Experts of a small language model.
Experts: 256 experts in each of 9 layers, a softmax router, a shared expert of 64 neurons.
Training: a variant of SOAP for the experts, 7422 steps.
Below are experts of layer 4 (counted from 0) of a mixture-of-experts language model. Rows are named router (the router's row for the expert), gate (a neuron's input weights, with its number), up (a neuron's input weights, with its number) and show model dimensions 0-127. Each number is 128 + 24 x the weight over its row's rms, rounded and kept within 0 to 255.
Before each expert's rows: a language model's description of what the expert responds to; "comes after" lists some tokens at least twice as common just before its tokens as in all text. This comes from a sample of Wikipedia text that the model never trained on. Tokens count by the router's weight.

# expert 0
Pipe characters separating cells in wiki tables, especially after numbers, names or dates, and row-ending pipes before line breaks.
comes after: " 0", ")", "%", " 1", " 2", "1"
router [115 121 136 130 128 140 145  90  96 162 104 123 118 109 142 170 136 104 116 103 123 104 126 150 120 147 159 148 105 107 153 124  97 149 129  90 141 133 138  99  82 131 143 106 138 165  86 123 144  82 135 160 102  95 114 104 140  87 149  88 158 162 120 143  94 116 154 127 119  95  98 164  90 125 124 110 163 107 103 123 165 115 165 153 174 121 125 147 144 155 168 158 124 133 152 139 127 132 129 168  96 109 151 150  98 153 131 110 132 157  95 110 120 152  98 115 115 104 158 113 105 125 146 180 142 167 127  91]
gate3 [135 170 146 132 166 122 114 140 158 114 148 116 138  91 139  90  81 103 161 107 101 112 131  92 111 158 148  94 138 153 140 114 165 113 114 139  99  85 110 100 118 125 165 117 112 129 152 110 184 122 150 101 159 118 102 118 162 160 117 161 101 173 112 106 126 107 133 116 138 154 146 145 106 119 167 122  99 109 127 144 134 151 144 118  70 133  93 136 128 136 135 133 137 158 108 153 160 127 132 128 114 164 124 140 182 137 121 145 154  70  84 174 127 121  91 149 138 130 120 118 111 116 141 107 131 156 100  97]
up3 [155  89 133 147  87 151 127 130 139 129 100 125 111 152  93 144 166 113  91 124 121 157  98 165 149  95 126 116 162 114 114 167  98 119 117 137 183 136 142 169 126 129  90 187 149 102 115 126  71 123 125 135 115 153 144 128 114 103 120 104 167  76 147 135 102 160 169 147 123 129 110  86 161 120 138 124 162 165 136 111 137  96 115 119 140 163 126 131 131 113 128 120 126 129 121 123 116 135 134 127 195 108 112 135  81 150 114 136 131 163 170 113 139 131 152 110 131 127 147 159 137 154  85 129 111 101 149 148]

# expert 27
Quantifier and ordinal words after the or a, such as all-time, most, first, both, other, three-week.
comes after: " the", " a", " The", " of", " in", " his"
router [134 104 134 135 126 155 137 118 103 133 128 108 168 158 124 139 111 166 118 119  93 160 113 157 128 141 143 155 107 160 100 149 154 112 139 151 154 156 165 128 160 102 115 105 139 114 117 129 121 121 169 161 142 119 124 120 142 113 142 142 164 142 148 152 155 144 121 111 142 156  80  96 162 130 126 109 145 162 119 130  97 140 130 145 113 122 180 135  85 110  95 123 157 134 107 104 106 106  92 109  92 141  97 113  80 152 102 143 124  88 145 100  93 101 120  90 177 136 132 137 158 161 188  83 139  89 121 112]
gate3 [153 111 128 121 145 134 163 138 106 108  73 149 125 149 144 197  95 128 124  97 122 155 139 115 130 138 112 108 111 126 168 110 146 161 119 177 172  88 133 124 138 137 152 185 136 127 166 147 141 129  97 142 120 145 114  94 127 127 118 135 145 119 157 183 113 114 128 119 109 124 135 165  83 107 143 109 125 127 171 103 172 139 117 165 106  95 130 143 166 125 144 107 119  98 111  91 115 176 116  95 103  80 101 105 140 117 155 125 103 130 109 133 114 165 115 154 134 106 157 153 114 151 125 135 162 117 121 141]
up3 [116 162 154 123 150 134 110 131 156 137 172  87 137 107 137  64 163 119 134 135  97 115 131 118 155  90 110 164 178 148  89 126 120  97 134 131 101 149 113 110 135 135 130  97  96  84  84  80 127  99 122 154 172 149 169 155 133 129 142 138 110 123 141  89 128 132 151 119 114 109 126 146 156 164  92 140 121 127 104 149  89 100 147  83 131 163 145 153 105 129 112 160 125 136 122 142 133  68 137 164 139 159 132 164 110 138  94 119 163 146 131 114 114 108 131 125 135 165 113 116 109 101 110 135 118  89 122 128]

# expert 41
Month names and the comma after the day number in full dates, especially birth dates in infoboxes: Born: 24 October 1947.
comes after: " in", "In", " 18", " In", ",", " 17"
router [144  85 100 135 120 113 105 162  85 121 114 156 151 136 112 123 153 142 173 110 112  93 120 108 131 143 123 102 127 146 165 117 155 109 141 150 158  97 123 160 134 116 112 136 133 111 112 101  98 109  87 162 148 136 115 106  92 137  98 118 109 104 112 124 112 109 136 162 159 165 129 143  87 158  93 106 173 102 152 139 126 107 106 160 135 123 154 117 108  93 159 130 132 147 121  97 110 153 108  98 117  80 102 108  96 107 138 105 134 133  84 117 138 174 170 129 133 138 115 172 163 155 165 155 156 170 138 115]
gate0 [106  98 141 144 127 134 121 164  96 104  64 149  81 140 106 136 155 128 107 147 149 143 143 159 122 157 112 113 128 128 109 137 136  96 125 100 157 111 124 177 165 122 118 162 106  94 184 142 119 166 131 148 118 127 123 161 130  96 128 108 115 123 114 121 160 109 143 134 161 130 139 139 154 109  98  46 151 105 138 153 147 127 114 128 127 156 143 100  77 118 175  83 133  96 153 124 137 150 117 106 145 119  99 136  93 104 132 120 120 110 118 123 183 137 155 135 137  93 124 113 118 142 162 143 143  97 147 143]
up0 [103 103 155 158 122 131 122 158 106 109 105 137 103 150 126 132 141 136 109 145 139 134 128 134 104 153 127 146 112 131 111 130 166 118 127 117 148 103 126 175 174 116 127 170  88 122 167 168 118 186 100 152 119  91 121 179 105 101 133 131 109 113 110 136 135 101 149 151 139 114 148 130 140 111  75  52 156  89 129 131 131 137 134 150 112 174 158 108 127 135 129  91 116 135 147 113 142 129  95 104 107 123 115 106 108  94 130  99 115 128 116 142 158 149 152 134 156 109 162 112 128 135 168 145 180  75 157 142]

# expert 52
Title abbreviations and name starts before a name, such as St, Dr, Mrs, Sir, Saint, often in church or biography text.
comes after: ".", " of", ",", "-", "\n\n", ":"
router [128 101 119 147 135 133 134 160 111 157 142  92 148 137 167 105 163 143 101  92 112 124 132 119 101 141 154 110 102 126 131 110 134 107 141 165 148 114 163 109 166 148 102  91 152  99 116 105  94 135 131 157 152 123  86  96 138 147  95 156 118 134 105 105 120  92 112 129 168  90 137 149 137 121 148 119 160 155 105 129 108 165 155 149 123  85 156 169 104 101 143 103 175 173 105 128  81 124 155 118  88 152 137 150  90 140 177 104 130 109  98 117 147 106 117 150 166 106 122 143 135 160 142 110 127 131 115 160]
gate0 [121 115 172 156 148 142 131 141 148 174 107 121 163 139 111 151 119 127 109 116 109 139 137 162 126 136 145 120  87 114 136 162  79 157 123 119 143 130 124 117 125 108 177 144 117 125 138  57 126 148 112 133  89 117 103 102  90 164  98 122 138 124 128 103 115 105 116  89 148 102 142 131 136  95 118 154 136 114 141 158  92  80 131 105 141 136 139 127 100 149  78 115 155 116 102 140 169 140 123 107 114  76 127 149 145 169 188 141 119  97 109 144 140 138 125 108 176 157 133  99 130 115 176 110 151 148 123 157]
up0 [167 148 113 106 105 112 122 139 117  78 129 159  58 100 138 133 103 162 135 108  99 113 141  97 139 114 114 143 127 136 113 125 162  97 133 138 153 119 148 133 146 135 115 144 131 108 116 179 143 131 125 145 152 164 163 138 143  86 144 101 113 140 131 168 147 144 140 131 103 149 140 121 125 153 118  94 124 132 119 111 155 150 147 180 143 137 113 130 130  73 150 118  95 152 147 128  89 109 147 136 147 155 185 113  97 116  71 154 123 174 153  98 118 108 127 179  95 104 135 127 140 117  89 172 128 103 130 124]

# expert 38
The word "the" in running prose, mostly right after prepositions like of, in, at, for, as in "at the University".
comes after: " of", " in", " at", " for", " to", " on"
router [ 82 110 119 151 103 106 152 125 144 165 152 109 153 153 122  90 118 162 120 110 141 109 125 137 172 155 166 131 102 129  72 141 110 161 115  97 148 174 130 139 154 172 118 150 112 122 129 109 157 125 139 176 105 130 207 137 161  86 110 161 173 142 115 129 133 149 129 108 129 158 121  98 113 156 112 146 151 104 131 162  99 136 159 149 169 127 112 155  89 109 110 131 126 111 112 130 116 111 136 113  99 141 148 106  92 112 126 109 135 106  91 133 138  95 130 107 103 111 159 146 119 142 138 107 118 113 146  89]
gate5 [ 79 139 162 157 140 137 154 145 118 121 102 113 151 101 149 109 142 127 123 128 147 128  96 129 146  97 121 118 105 152 117 109  82 124 142 136 162 101 130 150 125 127 167 155  88  94 102 116 112 112 126 132 134 127 145 151  67  97 115 114 129 104 164 115 117 115 147 115 125 147 126 114 135 179 129 118 134 118 137 151 114  77 141  95 138 120 155 160 122 141 158  91 119 107 167 132  68 162  94 148 155  63 100 110 136 107 107 112 122 118 147 106 138 170 126 139 112 145 125 135 141 109 150 105 201  97 136 106]
up5 [ 77 155 137 155 123 115 128 142 105 116  87  95 183 102 144 132 153 136  94 131 146 137 100 112 174  70 103 116 114 141 109 101  62 154 139 126 131  97 141 132 132 118 114 145  82 132 129 132 130 129 147  89  98  97 134 138 118 102 120 125 165  78 164 134 143 104 149 122 131 153 125 106 137 158 113 107 123 116 158 128 128 102 149 120 134 124 164 165 143 142 122  96 111 135 165 106 122 123 116 144 149  91 114  99 149  93 137 135 120 138 150 112 151 146  96 123  92 115 150 134 131 124 179  95 184 111 144  88]

# expert 2
Numbers and number pieces in stats, tables and measurements, plus capitalized name starts, such as 3.59, 645,523, New York, L.A.
comes after: " |", "|", ";", " on", ":", " in"
router [160 110 134 116 148 132 145 144 119 136 147 129 138 135 164 100 164 137 110  85  99 115 130 133 114 153 151 112 105 110 140  90 138 106  95 143 165 133 157 150 160 118  88  83 154 102 148 141 110  97 117 153 158 131  89 152  91 152 144 170 140 147 113 109 127 134 159 178 171 105 134 129 133 129 121 121 146 124 142 137 140 170 118 163 114  85 153 163  86  85 135 122 140 166 117 111  86 107 156 142 104 175 131  97  96 170 162 112 143 138  93 103 102 107 116 147 156  99 146 148 130 152 146 117 124 140 123 150]
gate0 [161 150  85  93 140 102 121  88 163 137 120 143 129 155 134 112  83 148 127 160 156 133 163 135 126 123  80 116 195 149 107 121 115 139 155 121 152 120  79 130 133 153  98 162 140 140 109 148 123 102 130  99  83 112 179 140 162 110 180  96 162 144 125 119 149  98 116 130 114 138 105 134 160 119 145  93 131 120 134 129 140 118 146 106 117 166 118 113 130 121  89 120 146 115 125 106 143 137 161 131  99 131 107 126 120 121 120 114 156 144 159 129 115 156 171 157 120 121 158 162 105 143  91 166 179  98 102 133]
up0 [110 161 134 124 131 137  98 139  48 164 132 131 167 123 124 137 161 129 135  94  85 123 124 130 157 118 143 106 119 149 114 143 156 143 100 140 102  84 171 142 121 168 135 131 109 116 147 144 140 131 132 108 134 133 118 115 134 142 118 161  82 131 172 143 118 154 129 152 165 100  92 130 111 148 100 168 148 185 103 110 106 138  84 128 124 135 130 121 130 101 137 133 140  94 132  93 125 127 144 142 119 135 168 139 116 134 169 137 119 148 100 152 154 141 109  55 130 137 122  90 119 152 138  94 146 162  91  90]

# expert 62
Year and century pieces like 180-, 17, 19 in dates and tables, plus opening pieces of capitalized names like Po-, La, Ro-.
comes after: " |", ":", ",", ";", "|", " ("
router [169 107 141 110 146 140 134 140 124 137 141 153 140 142 168 117 150 139 108  82  96 118 138 127 109 143 152 122  98 108 136  97 137 106  92 141 161 117 165 155 162 132  87  88 147 107 161 128 104  99 125 142 149 129  87 147  96 136 128 169 144 156 113 104 140 127 159 164 171 106 143 141 125 120 114 119 160 126 143 152 148 168 107 167 107  83 155 166  93  87 132 120 134 169 115 112  86 110 144 137  91 162 132  99 106 160 171 113 133 147  93  99  96 114 113 162 147 105 142 149 131 164 149 119 120 139 118 141]
gate2 [124 100  94 115 137  92 151 121 131 143 106  97 114 101  89 103 113 126 105 149 116 139 171 119  99  73 133 162 124 115  99 133 157 148 161 123 126 122  55 116  92 133 153 191 126 149 105 111 112 133 118 150 125 164 125 120 141 157 109 114 113 134 132 110 126 138  99 130 125 122 140  97 167 150 133 180 107 119 129 100 128  96 166 125 163 199 105 124 103 129 150 140 139  99 134 156 143 120  91 129 166 142 116 147 102  96 132 126  94 118 141 142 147 164 140 154  87 100  94  97 140 114 124 139 132 145 148 138]
up2 [103 145 153 136 123 105  97 113 148 124 142 140 145 104 115 124 132 134 174 126 185 173  86 108 112 166 138 106  94 110 115 137 111 131 122 157  97 150 135 123 165 156 162 110 121  75 159 161 168 142 112  96 107 107 177 125 122 151 153 105 136  59 110 147 167 111 106 136 113 142 119 134 109 107 141 117 102 103 101 115 148 165  98 160 116 137 160 140 123 129 120 100 136 120 121 143 133 106 116 109 143 168 114 124 171 117 118 137 171 106 161 105 152 146  99 113 141 131  95 142 161 118  98 106 130  80 133 121]

# expert 16
Single digit tokens inside numbers, match scores (2-2), dates, decimals and table cells, often after a hyphen, dash or period.
comes after: "–", ".", "-", " (", "+", "\n"
router [157 130 113  88 151 151 155 139 125  90 134 138 145 118 120  98 171 137 160 101  98 113  89 136 133 171 133 111 103 102 117  82 143 108 117 148 178 146 127  99 164 123 101 125 157 123 135 148 112 136 109 161 129  92 102  94 104 170 152 169 161 157 121 146 142 135 168 152 153  91 104 139  87  92 132 135 159 134 108 176 103 154 129 144  83 100  99 130 117 119  94 114 152 158  91 114 103 126 124 144 121 106 123 115 101 139 151 123 135 160 103 117  86 153 112 138 156 150 157 111 133 111 149 156 146 148 124 118]
gate0 [177 105 130 102 143 131 114 109 108 124 130 103 103 128 129 153 116 130 126 106 140 102 191 104 105  66  99 145 111 127 134 106 115 117  96  88 104 129  89 152 171 102 120 115 130 113 158 122 120 118 153 113 103 170 114 142 115 132 138 124 148 120 136 114 104 157  91 163 140 149 148 122 136 123 178 154 120 182  99 110 165 136 117 106 121 166 140 115 108 163 165 100 114 145 123 165 107  69 147 181 147 142 102 140 132 144  96 174 129 141 124 137 165 137 100 131 156 113 136 132 112 166 118 110 105 144 117 132]
up0 [ 94 137 144 176 128 126 119 125 124 118  97 117 107  86 117 161 137  99 141 141  83 141 138 151 124 117 165 108 137 107 131 141 116 144 132 151 154 123 155 101  99 135 114 162  94 181 108 124 141 154  97 155 136 139 151 109 120 121 112 141 132 136 131 112 151 110 165 101 126 120 106 116  89 111 111 114 147 159 169 132 137 136 122 123 135 119 111 149 169  97  84 159  76  88 128  99 110 201 155 130 141 119 125 149 107 115 192 111 116  88 117 131 119 111 138 113 118 144 102 141 186  92  93 133 131  91 132 146]